config.toml
n_layer = 12
d_model = 160
experts_per_token = 2
rope_fraction = 1.0
init_std_down = 0.0
beta1 = 0.95
beta2 = 0.99
schedule = "cos"
Below are experts of layer 9 (counted from 0) of a mixture-of-experts language model. Rows are named router (the router's row for the expert), gate (a neuron's input weights, with its number), up (a neuron's input weights, with its number) and show model dimensions 0-159. Each number is 128 + 32 x the weight over its row's rms, rounded and kept within 0 to 255. Numbers have three digits each.
Before each expert's rows: a language model's description of what the expert responds to. This comes from a sample of Wikipedia text that the model never trained on.

# expert 20
It responds to: First piece of a lowercase word after an article, such as p, pro, comp, ch, h, plus hyphens in compounds like mother-of-pearl.
router:171124181111169172108134182101172141127120136193155100160104105157114162112127108147152127127155057101124137123182156115084167158112163142130096072180172116089111156126067076133121103145135165146111163125133175111166128111130123102103125095172136118201161067120145189106176053156108057119093105099140076101147140129117138123158162136120146053124098112173141143143112112108107053071067115168133103189149125112118135139166105112140194070121119090168111160181153160138146113162142146
gate1:122135176119120120147136135076152137122190119121198208137082129194106125149085110127099074157132141134157146149123205126089157165124134152120115161130143179140095097121085122092113098141148109152140149160119132104089151172142131154135157111142095095096145108144136159127187063103096126096125101059102084180183094131133097170111190130076111181093141126076120123103071139141128055124167201112129112140216102135127145098132084102171119126124142099118103196150104119186111167162082144
up1:039090105143110085133169144150142112119113095161142155151136146101138137114185100115185144079046164163154156082168136149099116085121163118127133064130143143124124080138174145119080091119137106143142163115161087141094131076070116162169073106137155130118093103106087153103158065128126134129132153078161116114123104100150065163115126136150153124087115108135159156182145118075134124193069152152105072090091140034097138125125103114081168118159108114136143140218174177141137101094105124
gate2:104134096129100113099089124131067077075164089084143131151157128110120133157146122125170093104175179229158134126156092121133143175132104130106058083082142212086193197109099152141112146132141094169132171082157098164134099092091171141154138142146109055144127135143080099059140082143138130153109128151103103156186126065107124114156136161154136127096165137108107139089158114084113165121105146105190107117207149133092145110179107107108126106151121104166078103119176122120135133146090151
up2:126137120141189089076079115120087142103118087095142117175131146134111145090103123132154120116102142119185156120100104090107100082163143134102092184118103163190157106112162112110137045129050144152144129175135091127095153100088150151089121108101123233149149104124097184143108108065062157129152110133133180182132133170163136197101067204148176152090129089123163076147161128084128153108083089131137109087107107129141136083122134161069125150162126102177131118118135082111150143137113097
gate3:100178093082110107071118154128089049159118159107079099100131106118093178110119106161127122187161142078080171133139138161099164187125143072124072186148125115105148135142103140121173071110086115121132107129194123141142124219084110112114103104220144163129160171077132129162108125126094140110109162097171126193123146160139104113170156144128139093093150130093106161155118133112100070060109139107074114141168135075099152134165139099169156084109124122176101163139167146130154074129124162
up3:190125132101118103121123083114219123102101182150168117146152145147157059089173149116137144045138090141180127122119099109166113145172117178117062118179128151163084143139154145135140172171103149111135142089156063130175119160138063143128099141130118137190124112161104164105075148127098159171124150157117139125112123088216110143068137150136091132102122163132139130074094112093115197152119166097198118140099111148118084138124142154101093114152171103148158121118070165150094166126057141
gate4:191135152192101137080106144134129063209162146152143141133164060118105133177145115125154113120124138157164157101137085118124180148103152173114161128136129098163162132057095109146131150109159153095083142109222168115132142142126119078135141142168087123136136056142141161113135112092184028156077104073134125157139140120142085119103148170126101097122064150129135140159139104201133084088111127109110112118151122102120121186187125137097130125148092077118088142143084116114149048095160119
up4:139207167128138129137091196052136120113141097138155136133185098112084155102076160115155104131053099132141116152115139127142131125103099123103152131167154110171131119072145126132130142125140115150106134113089134119072062160143140199177105116092083165147069121162150135073195124137141099131129122119119125184108119138115103126142142098111109147101087159120159095133128151149075118108112141153166132087146095112107000169082138110137062080078101201137125140152161125169127085173162133
gate5:131161119135068113129170112086112118093111122124169102069084125224085140075122099121186155128129092161148092126158117108087120136143135141145094098088132185143178105136097108125116090170109060188118147104163148080153114141188138178153104130154109069104130109109120111093168142192152101141115181147154162153152094164151140132128132110124124119071157101153124117105085105126134088080076088128165081153134164080132148137145144088128110094067088166186154021122136092130093138173157131
up5:136110120168104128133145125106077123130132140128167130132127090047165112123087156145175113131096139117137161113130105093121095141159173120059130148109127097096112138109107114102092124171143164085162154205067138113205120111058162147119187124075138124094146101084096161142147119091123134121117164137126094124147132099141148142193148135175207079221124159151079138106133128159104137053155140156127063089140109131157141153146126101152123106161103096140116173081129173091130131037130204
gate6:173097167125156126175148155108091113096116122187151130123112116190071085153121147132136127160134158130154132135110135104080102123091158160167122151132140101175171110125125096122166118146094112124202196165136130157099121094179140146182146144128112174085140028096156214149121177135145114102146077118154159125159092134092168092122107142173133142130123073165159150081099101155084131213194130147079148142126097140144106149112091166155184138137083107169092119143133101151042100098114131
up6:109068146154061131155110127080063113111064096131188122166086163133130129162102147141048091085159171121134120155134113126135143171163124112088168085193158106137106116152142030135132175110104146115155114059150143145125128091132152176162092076070146126097107084081121121133162122119130111120169126142159178096170081142145166159167149112101090166122109137157072071111114121147113172167163123202116106154142102120130111088176069148103119167177169118127105132110118141166109156167119099

# expert 0
It responds to: Single capital letters inside abbreviations and country codes in sports tables, plus the st piece, such as BLR, GRE, st in stock and style.
router:096126134057112162125103110102167098151102121153140117144138115137090119147095106135175145106149117096076203116106157153128138090148088168073175099138155119153137131147067095140087160172093197144089140155186118070137132109094139126142100116139157175123127059189163152123108110134096071129151080108191101109117122072065133099181154146131134065121171140118120150147054104065076075157110121152171125182101145086201152170120107152134168119124129059168117127118127161116109137129121112
gate1:142151146134039104148065080094096138122195174182146134135183124114066148143111156114100169172130063137092086119159132099078162107120126095071113070118107130145134135096140121091139207127096114094063152140136086142139109083170095082169135157155152161092131096146157152161135143108115074120056154126177116137191111074144130132112107143146112091150079112124073116104105096081151125082115114118112097138167086113130104188094148088110138092141134129161135094132160142068095098106116069
up1:163128179159098120110061144119119139135151095170108072145203194114074155118101084178135136113175147093096112145203111148099125079092107121177150074152158149125130126099168129130108112153090146135074173179107142109121147084192068111143110121077142131112093142123127083128126150110196108183105178088118138157087094108173106134161096180130093117105126116120106174145127063082149157124103111066051126091107119175119152108131153150120133153086155171134154102119174081163087168135137123
gate2:172162101098117135151099098154176146100074216147129090135091178134137120133159140078175088149104148134133105131135151208110082180145150143155158137178182093114143108126085141102037093124179097143083130093148140142173111152135094112115145121107138138132084108128085156137107165116098075157152157126136107071136110153106156136159158161183185105155092145178142140156065141147059081162203131107101116078207112137141133088127105129157117094164161099143172118101110109162087114148110107
up2:127099115164122120164130088108077152118096146145126120132139140084069122108104138105162119169120168153095056132168148118163180164192126176102129126079104198179154097182187079114141194080079113145120113097059113111125170150089086079106121145131149086088131145098122131149094101146148183119133135159193153100128090135160134131082127066095068163164194127134158123130081136152131148108082158193158094150130126142065147119107124161154122110108160158053121128175094137100156111097124114
gate3:160121157123147145127100119135047096169139098109138084205133142123149193173070118091186160143063182085135154093131114114144114112128131147066109127093142086109130170071128082127145092073163112131141090132125085125144123126178110096121146126116104097160151132124155158144087146135172061143147085176145084162123126123080111093151139163119104056140106095076123127129086130153124107174127101113118127116129169119142141092119067142245122118147122093143062107128206127094166077120144121
up3:185155138156123085156119106149135138096142157150198176167073073102140073171154140180140131129138081171150106196123108117121185172127111142121101086174112084095129187120136142181131146128108136138149107130129101184091113147092128108117072090125106137200095132164121132157122130126150158131118113084143173103140104101146114038140142125132147125094147133191097141145087122106195175171074150180076131128133152133078162193126181140030129133131096110150098118114087087155128157087147131
gate4:121147137093110204184165137080075144153155112090064150172096117111097166112112144105105146119144097161114186114137129132106122104186100146113138096081127132111116066154115067092086136164152183137183178166115131099098108184161142150155177162185135150141114098215091161157091176128119115146082105122160093124165104160070131028130152143131114091142153140090117093174149167100154121167117128181119137106096060125171143126133122139120146128170086102098150139148118106163143181110131167
up4:142127084128156097161151126174174062136193164158111086091158140154154122106167164138142153121102094139109144154109143149147111157109143107118188054143161092110074128089065174139140201127142099112120121135174197176119115128118162123017072118087105109108126150151098195155134104147149153184111120120089133069167137119195118137167188144132116121126151141136158117118067118125111091118141131046177124169153144135153122145104195143144076106111094136175111119075132137120123118151134146
gate5:103096144086102095118145143099140100157117142081153162125142160124087135117123101107133147140160107126152175120062158105168105141131087142185193109161187068185114124108214128115092106158171173138130173116138077103114119160107147182099111123136115127091111138145085165113148108111181075160131105145108126124135157121146160108100124167092064121163118094091062142076077068077103175106162145181165098152080131143171173119183168048121143121145147154123155103129100125114127189120176180
up5:149102130134141139116168112112116099097127214180122157094146134143173060123112097114141136078157085157113122126130114184177111136147104136114184116151129138147135120102073125160157077185073114133122112143093099126107086119171086087177143149163135125112105101168185107116114212117176058089161156115138109144146141134139177137153187168136125155162116123192144098095092106092139131118120097129106040205087174085116163161120166088165130114071074103139112056139128162102118133096122141
gate6:176098073127140165150130168069183131107139158162140119112121149124080115144079092107134135158175079142144153095096173128146140158192147153182201105122186114153083111156077145135110163127111144115103137127148120106153123203198168156142105164170151090161144055150184153135097131149133190125112132147108088065098162125106136067107113099133140098152131140112132159066123136090122100117151129152123222109130048154105151124181090126129122178083132098121078166132124155155130166108105092
up6:159139099129105054220123082152194136162128118117148109078108169084127145101143112115126113127123131130119083155088107139141157154094130104095144150138157146057026123096106076168138146140149082134149151169060112177148134132067144140077097159149081132097103147135125126136193124120171111130180134104106103143111158166150129134099164163141107126115097110123134154150167133102172135092120093057095161095101075147088130162108055102177160116170097127150164041171132092136121123080130132

# expert 7
It responds to: Single capital letters starting a personal or proper name, often in tables or lists, such as S(imon), K(emppi), P(ontac).
router:151102119097101145104116127138141108134077156152157127110128121153093179086085162132176119049152104137078135158155173181136151146143119135164081084145152080101105145124089100109132165126130159183073160107183145078094147115134191120152141156179155131141162060148130121034156115070130092096144077163129121108157176134153087109156169131117161100074113161166110126191093118126089093135158092146159076140108146135122128091078132128201152080171181069163088131128146172151107124104137106
gate3:096161145107143162136160149097134101129123157150163168139120165122127160099102117080147106058112142166141099127127146178158124146081135141140107131090120067123177083156100130111049130121134130149150131030164147086075127092138138081131186170159135108127087119120095138170097099101122149159116146169148087148132118164136092109103147111145114161130199082085088159190153109126123103152166109125255127145108111148133100135084171140167110126153127116192062163184110176128123095128161148
up3:148149092148112119085172148128196109136122056116089096112187183141114121195111134114113086099094112159138054117096137104084180179084119182146124206182148121139135094087153127164128169147121137125106152085147164085123141160170080130136159172126112125158123178108065147152140112129085120088105174105144146162153144074088149087120165109159098126110155089106092107131099110112132112173123155162170142049172112176160158108164117178095132121160089146114104175161169145171154107122185161
gate4:109144128098117161182057120101149147151137144110150147076181153099100153116155131124123130109139092143124131134142099116157150157083128114133092123168142161059089104083150100179118138139048118132118161128135116032156170118102202130141155090099110122151073141094181148145110164137148035148136116111087107136100154155120148172110123141166090105153160172188106086163070106154118102101195115140124132142131187132118184131157073087082144154148104144108166072073109076107141072115173130
up4:127112147175158096092082135084158148074145067128144094194053120121142126156137117080092154152160193122157170115118112121144101122168119156133137137112123125121168158166110162110138083206155081174080100113135134171098126161135140108098132078094128137121154123173157133161107162119100119120168148130143100134165126046157145058161185068127105117190079149160099119078081197130114216084119103138149102107154102140136123165139114144213122175132133140101149147137089155169145120133135100
gate5:071102080080119145099074143129079179098168113130124127097041151094112085127120162120192110119140057090103166120122129125175186195119115098131098150090137127158141153199151106124146072164111098123098163115135111098120085180140099111129128130131109162144132084117142164087104148127189138073116101152129090148134119162135128086056114109123091069118144148109147153140102202131062160139115144135107156139153108163086161135146163131150106119185114044142107082180118130165106145114061152
up5:150165129108207133150105113106123129155088112140095078102185143108116143121158159141130177205104184152081133144106089158184142074124181126111117151090118117125116139152119120102118122075121127125166096154126115114113146073188063168121182107117143124167119168084134154107137134146082100174127173176174172132159128157139132089147094041154111132126146073088145098131146110140105151107158079120146159118093147096162046071107055132103174109103105207147115159092112125111095166147085105
gate6:145125130094111181088098168074135085132156179097156142166132141069158071101170175146182119057173103132083115164093117139093083134113119105147145128132123158145163162078193114112136161140156108157110086123162119165121123162077140056158158153168106128155138119085099185169151111138163093137118066095163143154144116160122097124161167074107172164122166092104126116160115137065131079100110105167141122124112104138155058126117122102129174156148180147162105116155083193176132066146080093
up6:178145109113095156121114174128064081161073103157132106167112162117136107105147155202167094084178069157097162169198115132106110166107113135136103141133112133123142140082212101097147136122151099107133121082068137186116131176184149105188176189170138115119123103136086160130103130104133149107154141087138122094118135182150100124185153113110100135128153158141131027175142082147100155137139097132089133150120162154162103143134120117168129168169151143151142195122072150083122138168188156
gate7:141149153174131111170099125103190108142100205145120130098119095116106177125124112124086165125139099110159149158161155130193146092110129096082107083139165118128121149110105111127150176115194100154146132156180103107133165132148166163182169119167136108099159128099118122126151103103124108124103069130128134065121149129111085082172084150170143102159148155173146088153105157129177115141156114156140131088090109129191132046128145227164085102095199070141114020141126111159092094126106117
up7:133150132178088150136099050154134090163074145130142124162146158145073102130134164124098166126102123120129156127154197060157135154092101134159138114129137134175138145172088135115148111145181145132135116182147129175109137078053132169080127127118095093094111149127123089119156170114114049133097185064101178137128088083174112169144079149163088140122075145116098083103152132175146102148169131158138158199122132141078167159130190165163105134103138089166094136095124113226096122131116143
gate8:074122168114123124127139129202152109119078176128117168168152148183114117158078153077132124137128157108138113037117121160130133150101121166221148187117167177161155154156155125096126119153143147135130132143101186129169128170122193101127143140164159112133153137116159099134154087128097076117159101179145130172114147097174179016104120113180165157101105136069094110153133112177159113162104126070130198123150115121153065128177129143155158073094166150118111132119109096120153098155140147
up8:128105156140105148113110133075183129155083044095154104084153140149113134117106138086172122107182038119146157122146160146187126139171118128105132119157067081158137136142124111157141127120126203134118106133212134086122116160167133127095147109126120121123100131138139172104111137162167086115145170176095115128148114083112072108203077177109069132150114158111170172100188161079065158129179111159132082079112152113116182068138123118152121127151059096127125107100156111122117120201155124